Experts of a small language model: 24 experts in each of 11 layers, 10615 steps.
Below are experts of layer 9 (counted from 0) of a mixture-of-experts language model. Rows are named router (the router's row for the expert) and show model dimensions 0-159. Each number is 50 + 10 x the weight over its row's rms, rounded and kept within 0 to 99.
After each expert's rows: "mostly gets" lists some tokens that are sent to it at least half of the time. This comes from a sample of Wikipedia text that the model never trained on.

# expert 20
router:40 44 44 64 56 62 49 52 58 36 40 66 41 30 54 31 40 61 39 60 43 69 68 59 53 41 72 33 38 44 49 57 55 50 50 48 40 52 27 58 52 53 32 65 38 43 52 37 50 80 58 60 50 61 49 48 40 55 53 43 40 55 49 49 54 44 47 54 46 59 34 66 41 35 52 52 43 38 39 41 49 35 55 44 56 56 68 49 55 51 48 61 35 32 43 71 48 57 46 34 47 65 50 40 42 62 54 47 57 52 59 59 59 54 60 50 44 57 59 57 53 50 34 48 33 64 45 41 41 58 54 46 52 64 53 46 38 57 65 47 46 53 53 40 71 53 50 50 78 41 45 45 56 50 40 63 61 47 57 37
mostly gets: "kov", " Abd", "ä", "š", "aj", "iy"

# expert 13
router:45 40 47 53 41 47 37 62 34 56 49 43 28 34 45 47 47 63 48 57 46 48 55 50 50 63 50 43 34 49 39 50 38 46 47 65 27 69 52 52 57 57 43 69 44 45 58 33 47 68 45 42 57 38 51 31 57 48 57 43 48 58 39 53 43 51 39 39 49 55 41 60 49 41 46 44 36 57 48 41 49 49 36 44 57 46 45 36 63 39 46 65 43 59 60 48 46 49 30 51 35 64 59 38 55 55 55 49 44 56 63 61 74 44 57 51 31 50 65 54 58 53 45 42 50 67 36 45 53 65 52 39 72 70 49 43 47 61 57 40 42 64 37 52 76 48 48 47 78 59 53 53 58 47 54 59 59 41 63 39
mostly gets: " Royal", " Angeles", " York", " Boston", " People's", " Nintendo"

# expert 1
router:50 43 35 59 46 43 52 64 39 44 41 60 50 44 61 54 52 55 43 43 38 58 61 46 54 45 51 46 43 45 55 51 33 59 46 51 40 49 35 52 40 52 44 75 63 40 56 32 33 66 50 51 48 56 37 46 42 61 55 34 42 61 39 56 54 45 36 44 53 46 34 57 43 46 55 45 34 45 59 45 45 36 47 50 64 55 58 44 70 55 34 56 48 46 57 45 62 65 48 34 23 58 53 57 38 46 80 46 50 49 65 61 56 56 47 71 65 40 52 61 61 59 39 68 40 54 42 38 45 60 29 44 59 57 63 60 37 61 57 38 31 61 47 35 58 46 40 47 48 51 45 74 56 41 49 56 51 45 55 54
mostly gets: " inter", " re", " con", " cons", " tra", " rec"

# expert 3
router:44 46 56 61 46 59 44 47 47 33 44 60 47 50 65 40 36 47 35 65 49 66 70 54 43 50 56 43 33 59 38 58 32 40 51 41 45 54 45 54 50 47 32 65 47 42 50 44 40 47 56 56 54 51 46 44 56 53 61 27 35 54 45 58 47 46 47 44 54 56 49 63 41 52 62 40 38 49 58 47 54 45 34 51 56 50 67 27 56 47 32 71 39 37 61 54 68 61 50 38 49 62 53 48 53 44 50 44 49 57 65 68 68 56 38 54 44 53 66 64 53 61 42 49 53 56 47 41 45 57 40 45 74 70 58 34 30 64 61 42 44 61 44 37 75 65 45 44 60 47 40 48 51 48 51 57 48 32 57 39
mostly gets: " human", "etic", " economic", " alcohol", " medical", "istic"

# expert 6
router:41 41 46 49 58 43 57 55 43 42 54 53 39 40 48 46 30 55 50 50 24 61 68 51 48 39 46 35 56 50 34 63 56 46 63 53 33 56 49 64 52 63 36 58 43 54 61 52 56 68 49 48 57 54 40 40 54 69 72 36 43 56 43 67 42 50 37 59 53 47 39 50 47 31 53 49 36 32 63 36 48 52 47 48 50 47 44 56 56 53 40 49 47 49 57 47 59 53 53 26 41 72 59 35 49 58 54 50 51 69 50 50 75 52 46 49 50 64 42 42 49 53 50 54 56 66 31 48 46 57 40 64 52 77 41 36 45 71 43 37 46 50 52 41 50 52 33 46 53 35 39 60 66 49 57 54 50 38 63 45
mostly gets: "\".", "s.", "ed.", "es.", "ing.", "ation."

# expert 14
router:41 48 34 52 42 45 42 53 42 54 45 64 36 43 58 38 53 54 41 56 34 69 74 50 51 51 53 32 41 65 35 49 48 54 58 63 39 44 44 46 53 59 45 65 38 44 57 50 43 47 44 42 67 45 54 49 49 62 58 37 46 58 40 57 62 30 42 52 43 49 60 45 54 37 44 37 47 48 62 34 43 54 44 52 72 63 66 45 56 36 48 36 36 44 63 55 64 58 48 31 49 58 53 41 47 53 47 50 57 50 51 67 65 58 43 47 62 37 54 54 60 52 35 52 41 58 20 37 55 69 50 53 70 54 63 51 43 60 58 28 55 57 42 37 66 58 46 40 66 45 38 60 62 50 36 45 52 46 60 44
mostly gets: " However,", " because", " get", " if", " how", " such"

# expert 15
router:54 55 41 42 47 41 62 54 33 25 56 61 48 40 45 35 33 60 53 54 40 71 57 49 51 37 58 30 43 53 61 47 52 47 57 60 49 53 30 59 45 55 49 70 47 45 59 44 50 71 48 43 62 47 47 31 47 58 67 49 30 56 43 54 53 46 47 43 45 46 50 45 50 50 53 46 44 38 70 42 46 39 42 43 47 66 69 49 60 41 52 43 41 47 47 45 47 58 42 31 51 63 57 45 54 57 67 57 42 53 57 39 51 38 59 49 58 59 73 55 54 68 56 63 59 65 32 40 42 45 54 55 55 54 46 52 35 53 46 48 42 56 38 45 56 60 47 37 47 48 35 77 56 39 21 66 45 34 54 44
mostly gets: " (", " \"", " d", " [", " n", " k"

# expert 22
router:45 45 46 51 59 53 33 52 39 38 38 58 41 39 39 45 29 47 54 60 47 63 53 45 53 52 49 47 35 49 34 48 59 45 60 58 32 44 47 48 60 67 40 74 50 39 39 48 52 63 37 53 65 56 52 41 52 68 57 51 30 61 38 52 65 43 38 37 52 47 55 47 52 45 60 41 32 46 57 47 46 40 43 52 59 49 54 41 76 44 37 43 58 43 63 51 51 54 39 42 57 55 49 50 44 42 53 49 60 51 64 61 67 42 60 45 57 44 68 49 62 57 46 49 37 52 41 49 50 55 58 42 64 59 37 47 42 71 48 34 40 64 25 55 63 45 28 49 67 38 30 63 65 58 56 64 51 41 54 42
mostly gets: " they", " was", " been", " would", " They", " has"

# expert 0
router:60 64 36 41 52 43 42 58 36 32 41 52 34 49 46 42 45 54 54 58 38 59 57 49 43 55 58 40 36 45 36 41 49 34 49 58 42 62 43 55 52 51 36 68 57 57 44 47 55 53 45 56 56 47 54 35 65 71 52 46 28 65 27 48 47 49 39 55 58 60 47 58 46 45 40 43 29 52 59 33 46 44 40 54 59 43 58 42 73 46 36 49 47 46 57 50 44 60 53 46 61 62 52 42 59 58 58 41 63 48 51 61 71 46 47 44 45 53 62 59 42 41 50 55 62 60 35 40 48 57 53 58 67 68 43 33 41 65 52 17 58 53 36 51 62 45 51 45 62 40 31 67 62 46 46 58 43 36 50 42
mostly gets: " organizations", " operations", " elements", "==History==", " companies", " members"